From a checkpoint of a small mixture-of-experts model trained on Wikipedia: 464 tanh GELU neurons an expert.
Below are experts of layer 2 (counted from 0) of a mixture-of-experts language model. Rows are named router (the router's row for the expert), down (a neuron's output weights, with its number) and show model dimensions 128-255. Each number is 500 + 40 x the weight over its row's rms, rounded and kept within 0 to 999. Numbers have three digits each.
After each expert's rows: a language model's description of what the expert responds to. This comes from a sample of Wikipedia text that the model never trained on.

# expert 12
router:515504512483465488439520526538557511497518520506527520439512505500617543498496489472489458474494488572402452526457445485521470559565473447449531498495464507460518520487561556566499514438430590587474508517512488492474484442541462528467460449474527503487460452471504487493453528566506479501472536449510530464484530455435490548484472462568381449484497493477535464555488461480563415518523
down1:445460526496502552481561569526468499521471460525481498480509489468461480452464531450536517527480581474518482484486482509505419481528529528506577574555553422577477482479515483525486453477461523508528528443531516519482523517517501560531462518492516487588536518476447473616468553520485571494527433496501491463488494502521493519482590494519483482501458509498539503523507465566429569468523
down2:494543558543520482498474505434517420575477508563511515503540507572472540482568464547517449437538560506529497527535479515479436506536447548494477484496640561550523492481517501528500517435545492485444519497531456534538534552405533453452453481505507505551535489519460496482563510455505583487508505478433532548525522487526497559470453472442503540478505509469454512509621474506544508504531
down3:497503473459477501495486493522477528444482522503538505537503528512525457464466548457533483507543476469469487507452478426514490467499447492491478474534514509458531451433531456443476482498492559487524515528465493489427504512580495492483508547482483481410479522484473486514504521478566383475460554438486492527546519515523517553468496539529490507531504514465534469521548453519447451553468
down4:547455554509510534475501534472487522548456464594550523532525476508502518481603555523493532393477555485486486545545485468543481523571489505481598450495482466526475575439576529467534411430549520504496456438514440498479432537535494512531506515512523536488588488457476518527518631550470582524487493515546436527511512445542542517557483506424442528493501487467512524547522500520534505445498
down5:477466498505556482555547449475488512509484523493442547570479490481546529581453461483515572473530495508452575520572543446512455538530517416461476480554575503513462504494598487484480459535494439453529514575512480533480441492524487464516547524468406573509544476464550505398496462455557520491482532503528447578519549484468519492496515479491479499481481449485490493587518525471477447582453
It responds to: Beginnings and middles of proper names and places, often Spanish or Portuguese: San (Diego, Lorenzo), Bar, Car, Am, rit (Territories), eg (Vega).

# expert 0
router:507483507464485598576514488515553491506528456484512531459552522504406558484453574531492471494535485503589541500549487527459563484516523496540488520530473482432525521458589483471456499485558503477503564448485513491500539548489482440509523523475450449478536464514482488585478459509531507565487501453456501454563435530506492466513515475496555483492469530564527507453533520490440478492527
down1:456494521507572544476456468494558489535506589428496443533514507543431541545451461554490495513456552512488408565507511472502510496478469512487471567522509541442482382488571515485478598474507457484551506469552525507403512529498464464498390556481482540518423492488463550509423539553474467501525552489533498455489503459522416452424564514537479490448523529504487471497537404457516507580568
down2:508420484435530560535501510474585541427500441410519462530465492469495534523542494541505462545468567494435549525543497473512548450490548492487493519533500539465494450499490409519493474446570515519464423485449499463441530443540505509534475543482437435434464480495503504498528453536536498507515423528443489500510464494474554485503502459454479527483506495516557488533524541551505573541512
down3:432488508522500504503462531467499525450526440508551460532468514470438503459521493468477441479500488507558498529524517495548488515553518518551541423507518567537458547447542456503503465437435468507492505518562502538538441554422523521509437487565506444540476518524558528500440491531538561398487500504495507524551538537508495505462491485457525470591500540510526525465469514547467508508492
down4:491383485576493540568549533489527518545489526506531496511506437518506545609526514569504495492548501500447514423538464474527554518488479521554530465518501486508480496460473518562524521493443478527443523519533510450521535513493526564467502515497559517454468538452537552484473562515534529454467505489515511464511496526498559543521459487492402505511483478455520525422557486453445446517522
down5:392507494431496473503481477495432461455442526437464493531546510507570465528590512523496558457460518527526479540518555506513518449504509533563521470503557459492496551442505488431513515422527517497475490516486494464497552497498548483413527434496539546483523571477516491485483499525475479475536521531479502550452492543514470511428419519509487505575521515576475500524557475486523447543511
It responds to: Past participles and verbs about making or releasing works, especially films, albums and songs: written, released, published, known, used, debut.

# expert 3
router:555537469462444509536487506497441526480484514463441526508452473497522542508499467516528440464486523442546425506452520447489514498488493481465439501452512456532455495444561495483529462500550465471498461493529532483436421464465434513483549544547428448425380432411500492421477501478443510431523466483546449446502560551511457478530526551473521526507528560513515519528530558455535515448484
down1:525477511492553508518505472455481455530524465568470399533484440502495495496502487424535495517481517483491570526665532458519504488490530500515507474523493515521487516477605423490469541532448550497547504461531441438489579500503556550504477476468443522536511465475446417481487504486479494507489495463563409550534466546415495461500549499483525468511487466482535508489450452470454525465516
down2:578573486532530466549569447595475518457540476479526504545501505448485518507530462484472549490430499479451489496534458521426573427539559510504475533522535486491457505500464511509458477480446545516538549455474470464558470480515563515564467492452472534496398595486515500514511502501487440564525456511514567515531437437423487442459556458570496462521521479475475427445515439444490534474431
down3:504574446536512613463524502579486477498484512530482553578565545492412452514572516514554523444385488426533515489529436467457581454540537432551486562501455531491481499439512518540439460525536449416511522493515503529481495526475449507506512546501538496587435526468457432521450474447548494451462450517553517516575537513460411501487463562449493518457479564516500429462474428486466503523467
down4:381495414411475564529467537423501447556497594542437476527516542548511511453582458489496534450477435520475483457534516428518527581493424508509459559498392511581485502523525491481550516472452456436525529511532490517517543489482520499456516543472468510443517436510467514514511488516544489414528505513585439562458582488560549504508525529473477445423504425433551506488457532514562517545493
down5:524610406472469508466471556508555479574544434518511550526587489538504475501457500469489520472545508472482493534174542535502430523526451539477512550430473468515475507432503460462497496477544458456457494511541504543534489526454514509511508430489451566519516506460509497503503510486442453501473485535486503491478418530560531508489485489470490482499507513574500416405558485497447479574554
It responds to: Middle word pieces like arter in headquartered and ight in Right, plus capitalized starters like In, North, South, Pro.

# expert 21
router:504480521555496556548491553492493464478476556499521533476526452539529449534527509527440474549519431489492550493505503558571515561475497513490499455496553535490527456467449492499546439569447470565475499485482400401548560489477556467470416447524512477565533564524524447501480521419511502539444513593527528520571535460449437528497513550483427563524567474457467495474436518466509530476506
down1:446502547438566494472518530553536491509526492551533528498518480439540517494484501428534472500539511498508457532426496539441507472416420462468505500536469503476489445498521501486557508439532505559440513446465579526564504468483477441507486418444535505526478492452519438569463502512469515598540443459464534505508498544596452556537531524568516558470504451490463496595539536483522479505498
down2:502509442481495574525435525490488469461477514483454498549546520446407486489577502502421565481455476455513571549494507463494488506557505499496450511474508506546528561428475488521468526537474471450487504440491383445480567532502476460538520452600492489532537496501510519534541439436489557507486485519546467473498493491510558545462460479532505525528510501499462573505521536518498529512496
down3:448390455471475477475436579511475479438488476479510503538483480531526453522476530492459539575507499564569515461519476513533472493469466508462466541474502562538506476428531423501497513564506480453478545560480498543516414498572547499511550470463450465534521492475465569516523484513437474439481548488550503495524455468403449486430490455508442445488444539498522559537535506467564493523506
down4:528448551464485501467498527479539474498513430463504560470468471484534432438495553570510553512527465512592521508596450495484568514505539498498457442490519536496541515504496488515504514484498461466592544477491465427434499526591503522528488524538474420485521542494542523512471556547523527515465488609487566501500489477515519490545484541497521505484551540534524512461549519516513512507492
down5:430474554507553595452518505480442453566501450481483487493535480543526532468476527474513528423480465532515468467468522508491626502500487489507519570474523524514536561438419448417573498489528539497472509455457579571441478516466494429512472465478523470519504479466572438559455493507565491522508464493453431403468454454558459543526518464475449506491524471499429451520526553540492506611469
It responds to: Pieces of scientific names and classification boxes, plus et al., clade and close, in species articles such as Gymnothorax polygonius.

# expert 7
router:477504510466502511481496528536544533455583499526513447505492417438546509500523506446465406554477483484507440555482584497504522499510497520543518474538434482445486558627521496524523570445507411532490551424537546519533551504519463476488468517459485498493509534495502501532507582517527549583565499474497552487452574495478561581497489449542517494498523455529498564516482487514493471503476
down1:496564480526482547507537488555503511505488553494482533497488504504493484551481509496410417512486495398444549471420512492498522466488456503444532527519514569551489529508414469508512451520482483567504498463491546534572474520525502471522536457579546365481512475464482441525471459481627472471525499451536611506455473527487525462551486512539566487510520546442433521445515545492480523513517
down2:497439448560540453493532514482526562482500454503554574543531463488546489438543432443508511544427446470493494548595522483536513481489510544454557519551476474479513467488452475540478467476509530472532447542554468581516464466508490509516433487498492533535451446549517500456538541526554483520519514571472535464512469488563434483495446542548435408474552511567530519498496475507502506439539
down3:459559486442548483549505502492520527528444509477493568524467499525542525493491461519504496511472499507448517503451538453477534567521485489524522621565516425550473505518535488522535450545487427510532568553449501496474488402522489503530552549499512524588493514456506512412448485582493489565491461516521483478504521485520473518457464511485493472429541469604516489502502501461532465547526
down4:566479537521563510528531456565560485539430494544500522497475514537419485495521486553497495472500516511533525495496443492514449507514464470434579459475572505480468471484451480465540527583517512539494531501550493471481451484506542527506409475538512545472512517488474448407506398509518468476493456529431470499435460499539493512530495473495525456567488509467522535538518527544388486515518
down5:539510468512508524467453508529537532497448476544506494450447511489512400438497433561454502552542359517509434470561501452490478513517601545502537522515499524478520478482558553482511471516462534465495482475485487491409488514458521444443496419564528512495466424499527484558474545504480477503482425477547477471515469472538484452471462485435447478478541511498553533450461530413531545531484
It responds to: Single capital letters and digits inside acronyms, call signs, codes and years, such as ESPN, WSPR, GTC, SL_2(R).

# expert 14
router:525469547500514534382498490501469476506503468560455506594519520551542456518505417551487533513504553524492478435543434511448538525542453399510421462517533524458448561471491474453515497608502523518549528482450487517517504519494491492458487479485497480518459547502504513481474477494512516507597458491517546445448491507550501560512492555477431486507500520525477512470547455481510556464450
down1:582525540511526492549374469461478530481546561482566519541519522515534539480551436485619489486519445528541397601435518520547559554549454490481521503490429482528505484461586555475486477464520500507488506548510521518549563524493514460590545442481494527479504537451487530522551550500498472480549573488481523470521609423492473551548457463475505494436461496507472417518566452507489448595521
down2:500533569545589492479489492472506529506523483473578579531468539488479454566483465455478483499497528527537549492448559517494466486500466469522470516446575513524515488524487536463475545558510523514550472442503540468471478515475519566525443443444439473500562472493513555464554498494560517510487445482497398464570525490498443491469512448497600488489446578527486519522390535515517508447502
down3:494487522425501567536547497506482485542537443461449470495501495463543484505522443536504548459416488489493454502474504482590434497585448482433470509511489489464565478385514489475543512419549524488532500471524474560529440501543544472476479499546491537513432461474483399544476471608493491503593512454519538529504447465534426503496537557517449506486465502461535393470516456589431519572501
down4:430406449512452579580532537545486425512548496623517501545475487502538488539461554491464466544557456527472465557571529520513498491498454441496531454449488488501497471464481516494534561466532458526452489440518515505523441511437419502516483589497500457504467485477418510497478459513498474515537458489525497460524533517472492545495465388531523518506511444510536496489360529567507491412532
down5:556555522437475456477428537494599501453477518510460520546487505502555533570517517523490504477502543487485477469508536554527571491532451537559505511494448430522515474594507470501504510443560513447486499549471474514426538471611578452502518548577507536470478449467526442461444472469496448578522490507498490501506525484510422539497502473534489501505454548470557466570530529544500555566500
It responds to: Nouns in census and social text: individuals, households, people, living, children, role, charitable, plus chemical or medical word pieces.

# expert 10
router:480458561465524523449460483481509481487534511527553462519535469511494468450536471541533524490497493474512522520520478519497554463505490471549503495466509454482497500403509481467446500455530475547445509541465527539416508561487507517473444516515489466508478555519456437552537521529390520525573440497497497441491511523431509569481509444460439551568416465499542521532542510460502505554512
down1:589480535489563480512524508466466505503460568506511511475530502471451520508474482520512425480497485489465479466527518542458520510434498469533445486520501531537568489512496502524525594483490398487480483507474555520498515506542520442540448493515527513526542475534563474476504529567459478494397483550470499554519544483608519495487453544464550509521496510509526444512476474513511446419552
down2:427551450517475547455456523580467398536578549531536492519514504492547516469494473547439466485465542535485487563497564493401480522431530489463534475541510517499560585574500420506474512537506493521546448483494506453471512532538533462466461435522487442505476491480475469531512482514515546474521477509487473481478541517473454535474553445489442527467493496501507568541483481503597447535480
down3:509515509477558502550453429527550400538513514603520466458455492514443488509459501492453519480537447441506461494542530501472433472538490592522506482439544520503507544550474486488495501521425453548548487504508496463505493489537492499495484477591518529477492491464430510601480494425544552535416460575441545486500415494473482431549471549494469482464456519512511502528495497544460520572445
down4:520407531484460439528455482492515476517528526535494548527464508505447543466510508502508482511498521467492479515519485489420458527520497470481548523538483533531507490582537495532574519503535499494491544500531471540410475518456553506475502535512503555487439475544472443496531515487556561573462487492483548591524485483459462521608467383488453473479508445508513524501468475533567532553536
down5:434470543489566484464538500456476417570477485530481494482508477484569471526565515499491554484466531518506488488439457489464549434523516502495458479501534418570556511445528516485501531423497478470542512540574381543534507514545511564525492469486401514520407463522570430442523526464511448432490553412524483476423488527453509501519431444487423491451478493478484459508539450509501504484524
It responds to: Sports table headers and football names: Apps in Apps/Goals columns, Personal information, Mac, Ar, Ser, Ass(istant coaches).

# expert 19
router:439520505527474570501523475502489544540496534460573455481534516563552577482486540500449523476539512563452460529509478532476474469504487471460500430522481500448466519516497555496488500454399530502524537450510532522554483541479525467476486494561463517475524433530503489591530490532529579481502527460514473547535492462483467494526463533483494483479586490511498478582523529531548620529428
down1:505462503491490499577436439477498493539498539554535498468539557580515545512518490480521468500497526491594483541489492476512540487508541488482483548506514550534517451539552530493450528546518555510539450475498502527557478510527472484508507406590509529453526510499510527547543508489525500441480440506514458462521517503522545489484424453472473549478527498497433548488513477455384540447504
down2:594483578466542529485511480447549530514491499601494490436566513514421529505549467443514463510469508435516535493508505496539485517493551469516548569541501495453545509489542502486505472512508486483441499510542454452517492469568554536477400480509490531558548501506516503590527470507475552415508498520523550487473456570501449513518457514469470522498475495536412528495475501497466461526483
down3:553462468493539448536475457488484510479500469461500458558555588526498628465508460450533523529519584467588522506464448535491527505468531501453484539525449439506526471513494476540476471493511462532531488518539495592478512546585473467498501511526479435513479535500478489491539431561490495400487434596434468473504500520440437527445501499523587495464440499479551489433478532556504585542486
down4:542474478439546548495462482523487548484451474500494454508506479461527483547492495483570525482438545449482470537467438459565476548445477479484489578469492455470498495436505482471478524493495504499564484529441459562443500501449539514580432558561462443505470521499485528493491565470529494475500527452480474454501545515479400454533457529428516465440485499469523489511442557563600516480465
down5:522505508526472605511459509486440454497519546466484462427506468461446473494462470461544558438516456494564477553537499476484619458445498523515466579456537498502464543461521509556463543484497483496523479526497439497488480480495452545482457495479418510524444460515567531527497544523473573553424547537467396482493556466483541506545565526514516502477437487488538488457502485487474494555483
It responds to: Total rows in election tables, plus word stems in sports and politics prose, such as athletes, stud, pass, along, rec.